From a checkpoint of a small mixture-of-experts model trained on Wikipedia: 9 layers, a shared expert of 128 neurons.
Below are experts of layer 4 (counted from 0) of a mixture-of-experts language model. Rows are named router (the router's row for the expert) and show model dimensions 0-63. Each number is 128 + 32 x the weight over its row's rms, rounded and kept within 0 to 255. Numbers have three digits each.
After each expert's rows: a language model's description of what the expert responds to. This comes from a sample of Wikipedia text that the model never trained on.

# expert 17
router:103151112132107146119119141166140113134156198143169143142208065086084128171155143084071088138133188201087151134177111109150138097146125136117157153150097112109133109108094123110118163144155145
It responds to: Non-Latin bytes, birthplaces. Raw bytes of Chinese, Japanese, Thai, Arabic or Cyrillic text, and place or year completions in birth details like Paris, France.

# expert 22
router:120149118069153132154105066136143116121139144114188199129155158055091142154089169131142167125162116116133135081102144189077080144085115141135091091190162110148096157148138072124140047129074172
It responds to: Articles and determiners. The, this, his and similar determiners starting noun phrases in prose, plus adjective endings in names like Islam-ic Courts.

# expert 14
router:115135066145077152161052114088147115136162123157152145132066136046150092087115133145129086104168085122141140135122137085157085114066135139167140147118120069117102089096109111079097138139151190
It responds to: Sentence-final punctuation. Periods and commas ending sentences or clauses, often after words or numbers, plus decimal points in statistics like 60.1%, 2.82.

# expert 31
router:073172097114154127124076120121138104081095179124101181172183126120108134059098141082104067098142120073156153116125135074084121179075085098121125134192111076172154147152137084092148095153105141
It responds to: Head nouns, plural endings. Head nouns after the and plural or derivational endings, such as father, village, series, people, lead-ers, species.

# expert 15
router:126131075118111139158066114179130143066151102132093092092125108122124118102138188155214098158147093105111161122115092115110116164121103086141116146125158112116067139180114122129136133175145155
It responds to: Clause connectors, list dashes. Conjunctions and clause linkers such as as, when, because, including, plus commas after clauses and dashes starting list items.

# expert 12
router:089084127185113116082098136125151134089075161182129136157133095103122149147168155158121165157127108088074084124117186178189110097129112089077154093090179111151138126141090115174119088115160084
It responds to: Slavic and Germanic spellings. Word pieces of Polish, Czech, German and Ukrainian names with diacritics or consonant clusters, such as ö, ł, Sch, zy, ks in Oleksandr.

# expert 25
router:117102156063118130128149125083128150065123146179071149141103110106169153086096120138135140162113122106083122157131128112087130202194104159127052130091147185142095147217079116157117113104095174
It responds to: Past-tense action verbs. Verbs and participles after subjects or auxiliaries in narrative biographies, such as began working, made, received, played, defeated.

# expert 5
router:130154096111136062195129119124068117112142099160050098204099162134126106065086140135143134122131087128071123165166161173079069165122121174132090101212084080120089107205154099161122083106124167
It responds to: Prepositions after content. Prepositions and conjunctions following a noun or verb in running prose, such as in, from, by the, of, and.

# expert 2
router:157099144076166154176138168146106122108109165127141144137141155092087150148174115141132209062116125179120037151112187183100148155125117136150100124149163102115115086127133108146149124152096084
It responds to: Table row line breaks. Line breaks ending a table row after a closing pipe, plus empty table cells and some subject pronouns like he, she.

# expert 16
router:105086135150125140104156093115129122144149112110122042106100165126126117107135105087108157108115122119112117086182127119131167130139109096148063096145112117167134227121092158106093167107136131
It responds to: Numbers, ordinals, coordinates. Digits, ordinal endings and short connectors in coordinates, dates and counts, such as 32°41′, 5th, eighth, of the, first.

# expert 13
router:120150103132094129149116148107109073138125156066163184167100094076100122091095118150144169103115109106126132117124084096101135088118102142174073122175124149092135141133081108170095118092078156
It responds to: Mid-word stems in nouns. Middle or stem pieces of abstract and common nouns before plural or suffix endings, such as var-iet-ies, d-ut-ies, colon, household, ge-omet-ry.

# expert 8
router:158190129108125139103126112180091102167072142135202143094132069116146134150102144102101057116110182178115109087141137102112168122094112079089144188090111100095106130168057167178103160148124110
It responds to: Digits in coordinates. Leading and inner digits of numbers, especially decimal coordinate strings and years like 1990s, plus coordinate symbols °N, km^{.

# expert 24
router:132130102117128123125111135148194115164132156109133101124156197091082123151117104117148082191102072114114155171087119174150143108151135122104154115123097179093082153113138148148097072112181118
It responds to: Romance name syllables. Middle pieces of European, mostly Romance-language personal and place names, such as Mart, Marc, ess in Alessio, ent in Valentin.

# expert 0
router:145178106101146202134154154116147139102119113089104144111141124067107137086113170137082159113151123138115180177177107174095164137096110152043131091101134075160113149087131126127113110155127135
It responds to: Section heading markup. Wikipedia section heading markers and heading words, such as ==, ===, Career, Legacy, plus paragraph breaks before headings.

# expert 23
router:133115132125141129100158095114110110083131117180122081121079146093157163115185159170145181072152158152171118129136103112150152066127112151093187188151159140145161105083108146080119150118157165
It responds to: Titles, quotes, parentheses. Paragraph breaks before new article titles, opening quotes and parentheses, and capital letters starting codes like 2016 BJ.

# expert 28
router:160110095123154133186082218108137139156114118108150153057161089177164108102106092112083142156118094121123122130106183132119168131142135144130100157131141165153140125096106099117178156124132063
It responds to: Line breaks in lists. Line breaks and dash markers starting infobox or list fields like Composers, Platform, Genre, plus word-initial pieces like ex, sim, phot.

# expert 27
router:173216114142134178178125079100096127111148151150110184117132113111119113091091180140114123098142116159165148101144190108112149169093117124182140147155179149157156139093164087109154127136108115
It responds to: Copulas and function words. Linking verbs and function words in descriptive prose, such as is, was, were, to be, has, and, to.

# expert 4
router:099180105136158097174134150184120134135082154077117112183160158152153152084133090181105103173100119097108095081139145075079186088132089175154095131130162177115133070160119107121125115101057122
It responds to: Verb-noun stems before suffixes. Word stems usable as verbs or nouns that take a following suffix, such as design, award, lead, hold-er, cross-es, canc-ell-ed.

# expert 3
router:171123099205095130086112182148123112178075086107132137079149082126112148103094110125109095129125147112189152140129175137152139055144142102161112133123156133090167149093157090088140155129137119
It responds to: Latin taxonomic fragments. Word pieces inside Latin species names and technical terms in species lists, such as sc in scythe, cory-l-ana, prote, hyd.

# expert 18
router:129119177135152163127133100147185184176190140123097090109114136119128153120161184115109121119107166133080083091134131113133136075182136077193124110134119115108145120107154122135091147051162079
It responds to: Table numbers and scores. Digits and pipe separators in statistics tables and match results, such as scores like 3–2, vote counts, and race times.

# expert 7
router:073123044156203156157116095143173126111068114104140172155118168113086068126082124098091133158148104167107114121072202144070139145083105139068173107189110154120132104124169156126105102112101087
It responds to: Personal first names. Given names and name-internal pieces in credits, cast lists and titles, such as John, George, Ronn-ie, L-arry, Pats-y.

# expert 29
router:176125103085058135124139135128125136113088146160138103097190148098089147150140089077198142158082115134093165127182092083126121086074141106108107094086113094147097144113120165095147141145177176
It responds to: Article title descriptors. Words in a short article-opening description after the title, such as politician, footballer, musician, and the closing = of titles.

# expert 19
router:105096157103116076124115094119151098115103104128120122138144141067198095125167078096104096075117088143109161129140165194120110183100161206091171099132098137105101080121167122137110093162159178
It responds to: Capital-letter abbreviations. Capital letters and upper-case codes in country abbreviations, tables and acronyms, such as SRB, KSA, MAR, USA, IRDT.

# expert 26
router:115107066082114177152125124140104163140144104137120115147134172170104089126150081146112105090115165156139152118140147165178108116177181160154095119071129066096121139159106129068135182171169162
It responds to: Cell and list delimiters. Pipes closing table cells, closing parentheses, semicolons and colons separating fields in infobox and table entries, e.g. LMS;.

# expert 21
router:132117181132131131108187177110086160130142129105117115120111149162119170137148150146136124166108112148102142120027102107167189071138118101224119162093120123088181153128175181128138171134097181
It responds to: Table row starts. Pipe separators at table row starts and header cells like Tournament or Party, plus position codes DF and MF in squad tables.

# expert 9
router:134146157181148138121098126077118141144143117123067054171146148194047125143096163191174119156130051107128189159132168125215139191164120195101106108184148183145169099118089118123137130142089107
It responds to: Capitalized word starts. First letter or piece of a capitalized name after the, of, by or a line start, such as R in Rose or Raleigh, D, L, V.

# expert 1
router:181099154105110151066152105143130118152143123074124190116138145096161123127143060088106107115138142146151118154173170114146101107108132155114109075144112126177107095138142147106142121123153076
It responds to: Word-final suffixes, model codes. Word-final pieces and suffixes in technical or institutional names and model designations, such as dies-el, R-760, F/A-18E, interdisciplin-ary.

# expert 6
router:105083097197152121097166131071121092100125125117134169173137184124100146167157084148071095102114157103147108132173098147151090086090163073121118130198103156083148139143109153166157106089117070
It responds to: Asian name syllables. Word pieces of South Asian, East Asian, Arabic and Filipino names, such as Sh in Shunyu, Kh, Moham, Bh, Jae.

# expert 10
router:118132131110117089177066131097159096142149096096098145136113153165095120171153067123124132108133121082131136171136154123112146091132136185091177167124101140179154129151183115177127092088127131
It responds to: Word-initial prefixes, capitals. First piece of a word after a preposition or article, such as prefixes con, de, pre, inter, or capital initials like O-cean.

# expert 11
router:091108168130126153073152116135103148114106139145178135137128096163142146110127129148075132174137146075172094132122144077100129171131132149133114117115173196094158154106116147115097152122053124
It responds to: Verbs after subjects. Verbs, auxiliaries and word-starts following a pronoun or subject in narrative prose, such as had, would, they, w(ants), dec(ide).

# expert 20
router:109122197131162060121131132192118112094140132134166129099107164154152189093142147159199148158090113117099170084097093091137056079137106111141138110109108118148114107128165113166130157148139134
It responds to: Dates and year ranges. Month names, first year digits and en dashes in dates and career spans, such as 2006–2009, November 23, in 1830.

# expert 30
router:182112199114123101108145183117157148138106088132166167068122089152159112135115088161127157170142137115169098127170099146160166153114131089119139142089099165132126110117124115150138172114166160
It responds to: Lowercase word onsets. First letter or piece of ordinary words, often after the, a or to, such as f in ferrying, s in search, comp, def.